Below are experts of layer 8 (counted from 0) of a mixture-of-experts language model. Rows are named router (the router's row for the expert), gate (a neuron's input weights, with its number), up (a neuron's input weights, with its number) and show model dimensions 224-335. Each number is 128 + 24 x the weight over its row's rms, rounded and kept within 0 to 255. Numbers have three digits each.
After each expert's rows: a language model's description of what the expert responds to. This comes from a sample of Wikipedia text that the model never trained on.

# expert 23
router:161100107110086104121145134151105144129150137133106111135148130170134111140129134118113123035139132123156120089128153117123110140111092109168159176102109113151135140139088130121153174149091115137162125147145137165131132172160125116190139133149172124144154132123108142136157152124168071184139116133121147174143102153108118106098117144112
gate1:105105084122139142116150146090138131113122149105116123140089123136128122127114106155146122142105139121132136169162122092130110126139122154096167088095119149100133121171118131126135105119079161145135130118108137135120135093150134112107170140112106093151099101139122135131148098136119097096058136155079099118134146136119115110118076125109
up1:113105116107122142131117177099104145096175140126147130099143173194075111161179115139077125104102132130163116158119196112131157125134144148141125171127123135151129122138136137127138101160111126120114135107142141123154131121144109150127125116139107130147113092113071113119143116118093139105148133155129101149124142157108127109141126119126
Description: Middle or final syllables of European and other personal names, such as Ál(var)ez, Ć(ur)ković, Gi(org)ione, plus first names like William, Paul.

# expert 33
router:154130124100074070140113102116151107124112098149132124131156107128143158168121150133143107100145133103109138095103135184124151142152097159157125174143118141162163158137131093125133119109098127129125115139116161136144128098143110100129141109151120114153154162104099130117155137152130114145120113115123130167152133189097131128109088123135
gate0:115073128179104126124117106129094153085147161145129149113131171151132149133180131142117159129151174146135124099117097122110124091087120106122143142134072104108130150131178175138113132141074150177117106134114128097123105139131114124120131111092159161134101125134098129126125106134172141147165138144152113139147126141134103125142117116096
up0:104086117138080115122134127127138148084127162088124135126083138150101111112154131143141122139077105134142169148145098141136144085126115173107129093189121137179108087127100173152118089120108168127110138110113101112086139150127173139127138127144129148146112156155094092111110139104126129102127137104153126154190112120094136117159103100131
Description: Prepositions on, by, at, from after verbs or participles (based on, released by), plus -ed and -ing verb endings.

# expert 36
router:148114143160144124155119095109135107124138095136101107168127142119122144122131118127146109110182123104127133137144153167137134160139152148163144139132146118153137141156102106130117127169100122134094117150106135138150122131182149157170125088136114135113109138151160129131160120133132111135124121145149104157147091163131112131149142162112
gate0:079127126170122111143109130070080148107123120162118131154129111113110106149138142145149144149153148152152119101135096130130121099157126159138109120142096123121133097137144147114107130110136123134147133090164117142093083088125167150114109156160106121129141143131100157123149152128092128154163150129122103109155158115111137183161132128128
up0:093126134142102116145121097109118125092059141136118106121117105145149071103165137135095105124131137150142147085171081116132104163115114127151155164131088116116109143126124148101110151117141088139126129110148099144119110119149112145122140172111107126131130184152138116142117119085095123136170121172118108123152152148122144159143139108119
Description: Commas, and, ampersands and dashes joining list items or clauses, including thousands separators in numbers like 8,771.

# expert 12
router:138125143147123124148131127150124119139148143140118146106134126125134125159110129138169144131160156118098104106145182175175105140118117136154145145100152100154144074151069131144111151122108117143059139125118134161133122131164104165184144070148150098133109106131118124127144088151158070118128123153101121144125102125129100117108130135159
gate0:071144102137117143158128172148116110144120119144140154116112136113132119103107105116072133147115148113104093141115150148138126122086157152149147164129094113107162113131144115131096108093135156162120081128120116115140118148143114123090182123173130125127157139155147165107163160112158107160129121147094110160123145138133120131152100087127
up0:123153128097136120130126110148130169126150124146113168133105161109105115115132154152133097114153166144134137105162120134124092112101161099148125150143135063128173127104131107132143129125105121106139120174104106099126110117131134105173155134140132102128137134148140108111141092153103098177170115093150197113151170125138128115142120114122
Description: Pipe separators between cells in data tables, plus sentence-opening quantifiers such as These, Many, Some, Other, such.

# expert 8
router:162071125112117101178130121161111103087145138159084154113125177135130172132136124141131113109183122111123134094146127156159125120099089143152147146154118099160117108158105130097108103175109118126138115151111148166119151155140115134143125153125147114136128151137083127137136117153146084132102100141151096127158134144107145090125110109075
gate0:123108125188110066135112136153115123158159081086105142127142108132166127102105153148108126122115134100134133148138139103103083112147155082120157129106083133143119082103125139094144121188105113125143141125159117133162103148120083131121153176142092141111109114138180120137115193092148119173136114190141117137107115080118145131130131116122
up0:135124142114102114145127143103128121139117073152133118095145123136113115145117094143146133137169137120122205129119118159109136167094153122154143131136097105129149121091108150112108122091108143131131077143089113136114138130092149118118127110168111145129135140164104129101124145096131148092175160128107130123175127105122126114104152126134
Description: Middle or final pieces of longer words and foreign names, like raph, net, ort, as in Primetime, Voortrekker, Coaching.

# expert 15
router:151129133104125125149130146118123115144136158156121107123158128111142134093154163158120110110153128126100169119149146151143127144119142175174154149136149118181103157151124126123113091156115125127091139139136148113131098155185109151140147153147138107122160142106079104123154143133137083155134087147099132162131063138092122130094130140108
gate0:088133097163117092124100106139124153110171130083134152138044100089155137122129165126115152132129121129140134155071152129115118078173117124101110129087100118148162127162129127117101144116100121095146106108142080105125122135119142161143136104143132119087110144092118107176156137121161131157143095151164138101145136120103147129082087150205
up0:163122083122134184105105108171110093097120123098154089135130121123126134134114169114146137151181138134142189126116099151082072139148133106129157135123113171141180152131103130106104137105085124143142122165146086139090092146093111136108184136175151119122148163109135159163131126099158137150151123137086082099112108137109100146105092149177
Description: Pipe characters dividing table cells in sports statistics, chart and award tables, plus semicolons in abbreviation lists such as LT; DOV.

# expert 13
router:133090148104079100174148154114168142121122149084100129156138151119115114142140131153127132091174151083111132116153171118127116185122103160143140123144123116142089125134103122132145135127134111141170115131114122136135109118134092132148161080150130100139143169141109127132142100140159076148090083151150122143117119151108143107132073071125
gate0:138114164127141098140144067114117089144124137121111103135137132155103150157144158104139154109124134107135133087134138102128116109111104143148122158089166156121115141128149133124101125127140132137114127173114140118141116118121140115103160055129102088086167135120130107166167099128125064131158112178097113103144098098120114114090124178151
up0:113116121175137120132156135161165110142146123119116158108103139121113107144131162155154127126108110094117108094130179090111111165116145137106118136141159107134122129140140145107155173118159156136135099131123078106121118156120134141141130109093111134121107173118159143154145090127067121166159156155117139054130120112141172140123156102135
Description: Common nouns and verb stems, often before a suffix, such as design, control, contract, use, and confront in confront-ation.

# expert 38
router:119103086110115089111111112108068105176095141130121114109106123121148173157111129128139132138157137127129107144151131109124116125095110125132169170161157111166109155140114153125163141141106147102111127139112140168156125119176110145177134098137139082139171137129138138121108110149136066127116102158127160139112127130141106116171119130102
gate0:128151112149117122147133184111111120162169091183136060137106116143139136108131169126129157114158141097176138076148139153139140168117094116145145120156126108087152155144128120135146106152112146109115116099106138117149195152118102132104118117113089143121142128127115096198135156141174152102171138153117168131125098144076117172082131136111
up0:154131142118109173108089131105098145128126146142141096142126126125138097147156163153102178136082134122126128089170092131163139104093112081171122120076151117176088126117107116153177104089132088110137121143130129113146179121118158104124143094155143129124114141135096105120136128131153137095110124197155129110150098157156129145118108107123
Description: Month names and abbreviations in dates, year digits after a split (18-95, 17-80), and day numbers in tables.